Weights of a small mixture-of-experts language model, trained from scratch on English Wikipedia: 4 picks a token, a variant of SOAP for the experts.
Below are experts of layer 4 (counted from 0) of a mixture-of-experts language model. Rows are named router (the router's row for the expert), gate (a neuron's input weights, with its number), up (a neuron's input weights, with its number), down (a neuron's output weights, with its number) and show model dimensions 0-111. Each number is 500 + 50 x the weight over its row's rms, rounded and kept within 0 to 999. Numbers have three digits each.
After each expert's rows: "comes after" lists some tokens at least twice as common just before its tokens as in all text; "mostly gets" lists some tokens that are sent to it at least half of the time. This comes from a sample of Wikipedia text that the model never trained on. Tokens count by the router's weight.

# expert 83
router:473440518532566524479492482494493545429446495444520425519518550545584505540545614482485558404506499454626532504556433547512488545585526553539482482628453448444527558562480486508501490534414523496442525564447496457455449551534506518549548597554530486525467558365406560433491470492521556437484541462460515544483537424493436450507494633470
gate4:523543456501544583569418532474546521466488398499514486477422520544503529534426545495541503494490426502589446508594513463517493579539464463553474456562418565470550513598519458398446504506539431507509423454513536522480456556538479456587608599542472499528464511488361509461567472426646410473491515479480598457536493455505439506488509545447
up4:486460474478551493559461499518457469591530491481502513420443571453525448506483493451549445502474551541529500423457517448439542504418486525516570413483594521407512557544508468546415515516525504427502482415508541465562565499456480499468410420611569435580478476563434464494487490475419400524585475478447491369530599465475501475441451474484
down4:597523536510541485664467539556534484568561531529563454514506547472476504523452466492516506538512546438529531387474474471452502517536504517544526473512613499511479421532530448541505434388606493523480448522454449534459448535537478506457586438524520463417493532431485479391544519543560463531513562443459550470494513503547475533411509527398
comes after: " G", " H", " F", " C", " K", " W"
mostly gets: " Turn", " Wind", "ospital", " Angel", " Sund", " Sand"

# expert 46
router:533463407555425540536457472533531522452476570574504556421487552556571486454393511443440457445496518534516539524434596464556442576414498508476527509447517511452527482568386552471495522438562569552501495527445509454460455566545444467526547403512611543465436427562518466498530560454484527507538589500509504532473514401525492483454450553427
gate1:605551508513518529494452572513406374536461446483510467488532539509509515489433484506522382392479585471508518484460506441531482532470545598490550506531569404364462483509487514598385457435520515439461467486526530558497440565469575436357481534463445481481510475457517600476522487458441531583491527494474546602490568538512429555562497505510
up1:415470491459500538512576497508560670431511489467486491508458447518537460513629548438517605584504501545497476483563526532557509417537435453468490481493434550592510511486507517434569528526529516555497557509515484426480584431573457506587536412456533492479499601561466429575442500531486515397468429540562453426526423443489537524469500520512
down1:463406475483472566575576524547523539493499517527481491568514493568464530548485489499412533462439491538575487460566497545502546475559440409532433558583553463474429562503538602505513524488432448539478480565535475498476445485494489493549529456450569545477483561549456576547563415499516441475527479539489498513507508492498536554474488529507
comes after: "1", "2", "0", "3", "4", "6"
mostly gets: "',", "@", "–", "rd", " ×"

# expert 121
router:425507569546544474532441460387509496452568517498510454404528555511462560518544554485520514564450490509558602506482526482465476479546542514459512573437482504549436500396548526471448493431604554527494453503506593489472549360547495532498527519485490464415523497540596464540488495463497481560447534430410491468510487564507430536494612526445
gate4:434481461449498544524484472487448577423450592491550367503467507533451547500481565520527494486521509406592457456550519392454493437512477450585421479399584546497482539487437452408470580596490488492407454481391524566439481505588431520513515474435477455422520489550583624462439519568489517448484549437481429542517483595514518542447524509481
up4:386539386468482467487472527445477508419406518494510499509467542512469524599418568474441458486507510447498528497571548409414501434488493438533448568448517521471502444535409467536479606568456561437456499527492518552510491439528435545503504528491431450393552478535550527534347522540520506496547493454395484511515511560465513574418498480542
down4:531615519532473475533590478510432395478553442497525527481546528553489525461507482493485532440502601561529500639445447447496482633518505415520523518443584489492511517438464533483496568510542521554527540433497492449496516447452539475587504479488483528397486531563508595540516452638543570474520501469497399565496542369526422465450533515628
comes after: ",", ".", "\n", "20", " It", " where"
mostly gets: " They", " they", " he", " she", " It", "He"

# expert 74
router:544483418481465425474562459569506415432491516432555479569521595519530463447451501512554450583547484538465558407538569438586518483485498459556470459461479504469434549568495537516513466543576585428483588462451551521547575535561485502570554503505558555498558451523506519486469569555453433457570543523496514407501519497599556512527536474435
gate5:434531509447421453395488538525481466522435486432540540538399603546496505456578513508467399516517490396503475519499528512419580549497532487538486456436475447474455500526568525501625452464472454558529549449538483489394500402467521493410535482496510505476486412544529526566459551474529381445498471532439440537470398464512549514480490457501
up5:533514605510541519461483586484419502486521417487508525528511524456515485426395495414469499488456579468506565516588565580447586509484452476558497471484478449539533530529485461426479547540493570488404558478456578513513450561433553584398546382514475466479675547398491491550558533470477392474442550503463435530488538559441537490520470556467
down5:462494503525542528500530540471437476502537441568497533545532508536447501458617521499521479480581437585581561381520485415517567488388497533458510494565548542513421438464513417581437519551443554500433514473492530437562493444414455464474458456631507507456631530510583489554489507480441412428519531475620513446515611493516519521520429501493
comes after: " |", " ", ";", " (", " −", " +"
mostly gets: " JPL", " —;", " Yes", " Won", " —", " Nominated"

# expert 71
router:500533476472487520541438446509494430447503498498480509537532488396471565484582537453468537590421471525533433417487534442423553548535475570410552486455408540537436512461517550401479462485526520558421497469506522521499465542517490506444568486469491540562406520562463505604533505480566511426473501500482363427417446411527552475543437454596
gate0:478495475462567508570460477543492481456511447498416522487522543525540537500476430468494493563499477499559470501510583456567534467512594488436561453517576530533495439485535511464483539587521382485449450486464602538612389541547494548572447546452460569473437472510576470444569480541479487504467541467395484487472480530521465586508483487520
up0:534530508473498463441497483444482602542462487594495503427487496444505402432495568517506606378523482522392469554528491485486472566508392494477455552512531451516508496476564511544479505474494520623509505429513442457419556517372488400532541415489587553537558486479488513534372499486551517512463594532518446529463524485445504431482537496492
down0:545573446558551583502495499403456429506559441533520557459424555589449509536598519492540520432416452496457429565517495483447378509539411519492540488456506467473606514554525486425505513464435498496535489359458596569526478483553476435505446441557454551449546528514524505503492466558529602506447465482497537499506462438508541542475519553432
comes after: ",", "s", "es", "ers", "ions", "ies"
mostly gets: " which", " where", " who", " what", " because", " whose"

# expert 65
router:445461499597483412492501481570515588593526566480486463599550443484561542540460445542456555467479531511478517442496495522507552498587510480560556548468463462504535457488392506458504595443578510460528447547587449432538575491565425509504478533566536541484501432552447460506484575434451490562573470487569572606392491549456506454577519501402
gate0:518458473539561401534571434588493510603457453457453429462453426481488515574528495510523464574509498478585453510498472483534485477471453499511511561511526430483547542501499465426436517437560449367489605481470508401553503511566536580461405523496557535542569557508540541437528576457471369559475465527515460610486465464454419501549489481476
up0:451474550583591486481503442506562451584440476488481552461477413515484493598547536559528436531517523494571448494481526421490494529487513473461439526551486490519529534503469554439489481441583424407610545529361546460471469489551451532439502441572473514505514478614528528452505491389542406524483379493563492488501491497578376405511458485457
down0:553490460492555485547563537467588407510507509522567587494488453406380511464562554468487460510500450575495532529510482472597501525544533481539504497458551477446443485478497377532501456543458487667490505511583593482506454482491483493513512519572449527482483506565528512470536465443487488508499507507599462433406468464559478416546530499492
comes after: " |\n", "\n", ")\n", ".\n", "\n\n", "-"
mostly gets: "=", "',", "|", " :", " -"

# expert 112
router:563504613524466401446523532483580453506512457544508444401475563629451476436511521421528533438459550490540495483476440449471452573477534481525518524542607540461427544473576467627546396527580488506553490448485564541520548519533511554579564528572582524487498476573497511498551522534572454458505469559531461621481375496495491607494495508491
gate5:474602474592482418499560508416567443449408445481554459547540445444528488518556541525524493506556490445511477488463561510462498566482460473422539492504536515449499522492531526531409497496466444450614449456530556553486543487442515541529494517568494393575560471556492453461528536512504559442489458424567582530515486422506461524456473488497
up5:483460620403572518537420518628422537577583480466393504539479496476504546581465498485508482493474485536459419532489457524518476556504578510443538570540482447503458473454517547497555486567533532509442523498504605497468464493565416405506493544430530532513379520452498459561378421412575451470573541496504526447469442517495555365485464511484
down5:520485463383511523534467586490553553448544533472503522415524589435502455495445531521483413540507525502437516498445511559541456411477594546560483501432409473506581481560465572483586510398481450465512504494495504520578366523543554479497460469422449564497545500517504502494542490503459515569556461597483488494373477393508514381448415493465
comes after: ".", " ", ",", "–", "00", ":"
mostly gets: "0", "00", " sq", "9", "33", "8"

# expert 84
router:486449446413587552579476549539492477479451561570539474486437492452539507538440549468411493476440432539519532491540519493542598496482484448524513533581479464576444453428516505556489539552537519446439495516465473467573602388475554537550419531492444427484613483480567508586528425498481562509561536499601472538496435540564552483514457492491
gate0:439506455499462498500463543443444584630522464424540495535468502500483376501502503422544483489433519527496408555584527441537481522533464596507483510538532571419490403542490519560482495544509528577589414529407505487460431439475482524546454535468369492520542511567530456454394467459414464474478579489518461508469552472419478498479463471516
up0:478520529576527456461554537421644601582507450491507463478585507509402368545440451481492535573435518447603508419474509446488454462446504458451476478555501480545429398436475580520457426480484531576559455495487516439515452437490406449479506533457470410547559510490438503561430505503472481481442539506507531424468459553411430541524496518510
down0:532439541498452441474614500463424474504458544463566472443521572445443524552512517598496462491510529453485537440489516496477587517476599509517415430460547509475445557586459484493564481441458474520539513602622513535566511436434585512564533481410510532567425529536536525511461525539494594438507525533537525529543498519524496556491519437480
comes after: " |\n", "\n", ".\n\n", ")\n", ".\n", "\n\n"
mostly gets: "==", "|", "===", "====", "'\n", "="

# expert 64
router:496446509548486601468551483536528514490541471482373536538551518433406410466545545519497549373454500436487478559524470529545576489522556490490515493526465551475436564557498413487401535557396445543336481474475459477449554484474592509517472495473521558432487458450515516487543536506577498491490493534577508510550521590510439443580552542543
gate0:406556470442535451531520514528497572450552578567465610503480499468476444515574483382463525486595530450477532515512546488513442518469527528473525483580556600445399466510559447522452487384402567511467539466423427570552515526483447509529502493502499524577660476543469567528457515482485541444392490410475565508569403512521505524452612500551
up0:477579535485497484499504493532556373528507474441609416553469538568536498437496511506509515585450477436521464429442416510568490520539498470498503427429528442491470451547391639430507531538517484397537502538524518538507541484423572543462569488531463455587399476463586601464474581500487531505530539582510530456519581462461545497462530495470
down0:491563458443588531398591470531473577514610582441471493505501517484457471417451461533547586546495480420523509536559531503437492514507380510543529412431472510560507543478524475479471544534487460446491544559494531443462592458502483573525541520507392537457437484417525584439407483562615468498528502550478524481377515527459527535556449480588
comes after: " the", " a", " and", " The", " C", " c"
mostly gets: " Mass", " phys", " cor", " art", " cop", " med"

# expert 78
router:497434520376449533479523422514509528447423512475522544571516502560370444470435505412464514536468539436629519563584536469520541478506482491515489512497497573517487540507484508483562523514495439415568459392488560519482549525578465417426480529551461516499466518480521472593386497483616565533543568454602533505559552459482473473496520566511
gate0:446558487429423512523481565532526596383452375561428592434499518506475540525504524521409410554459512471561445517495482540458557355536497538512458530489427511527557553399454455506465560589459450538498510516405428585574434499524462398466526521478549473472475450512447487552500558512589573497571512483530520594556537456528528521442505481493
up0:512462676451422468552475534519499568418503502504495545416509435490449596476489556509486406434473500476504475609526526466436560546462480480428430436550503531440473530440504444497521466546507442409494497537455518512567436501468513453562430459470560502501497480491431455499478552550563602587528481463487442558452568490463480405494531503506
down0:527443473497522552431574495460587489496473471489528571557516488426626506480470464456431494532595483417529404469534547480423475513472516564423428427517466551476432608567475460458516493522373452575410591519453466561548432562495441496461546437507569443495505464518456516530564532548411507475560385518365476531524557591493408617461476505515
comes after: " is", " |", " to", " was", " also", " G"
mostly gets: "|---|---|---|\n", "|---|---|\n", " histor", " phys", " aut", " treat"

# expert 31
router:392444507465539528526506463514518444435521361466519424487469449438465562566507513584487511568488539511512551483434541513292464531444473601469400528548489446543477462432521590458428530570580567513459486451497496457406554388557481474500525578453523488471525485533421527551472506464512522459514434496360484472488506433454480444567495561535
gate4:518513523457536501478434495478545524560506454548455539380455473472377475562454505456491487517668474525506522401536501477490468583490377460517431491589423529517516498455509466432476489475535456487542463485468446501483536525480563481565553511437504536486442539457584530465424514478564505467498581571497482484624526522382529459452397554503
up4:463449484513497456481545510531515586517465548535515503415476507467496500489549496522424560588479478503511479550557510486504431508597530564455497523445455525535591457403585381505439469435586589575483557446548504524413414466523521552444546582555511483467475509486463505499493429414485487504495457485540484494547512444452573553478519493429
down4:546504452505464518551522519534370419514490502469474533583644479558547441533466446533529514519542470482525588555407428498457564456466523419487492486526482452475488585562602513486538407485427438511608510487506558448459586493530592519360491477471528479411510490496497559455537442528550434525489448420482509448531453488552430589535432536594
comes after: ",", ".", ")", "),", "\"", ")."
mostly gets: " This", " These", " They", " It", " which", " There"

# expert 60
router:587474491490569580521528448475449542507570511503613402499473459435509498471495485437459531556455427477510394479514457532479512448433577482444527569506501501510511479585422559543487412507503600465512514454432391455472529457574617532428550512549509525388424512421450471412500496516476502434470512450548502617533508500489453515417451506476
gate4:532474536558402482555452459565582434523476515529446577561530468480566543445508512503469518532481566406472401533448568595493470547393514489475535544494532546497476445532510536534468480508426493485590447463565500564439531521565488437420507570541473443498564557375552484509474435438454432484525415578511450593591494426547496457477606524566
up4:477369486490519504458505524475485466432548430445553401482522497518526571555475577427466567456589475541521555584559486415535477555486456551495436518521514470537542536427482423576603502423550433564450444529567477468472487492530516564504529510605565563527442394523451517549452509595498536505505488455594538484505521535517511513519508534516
down4:434520379504452536507462544389497500515508556615567587467525465554496450490544528546488560389439455532454559439525529486429537539464459507407532557456503570537502485533515475570483547479434377553496473639482534518463474412507498474470563502469517488492527433459443385565546559595504454449493578603483477500491555472509553456531534575497
comes after: " ", " (", ":\n", " #", ")\n", " also"
mostly gets: " seven", " six", " five", " four", " eight", " three"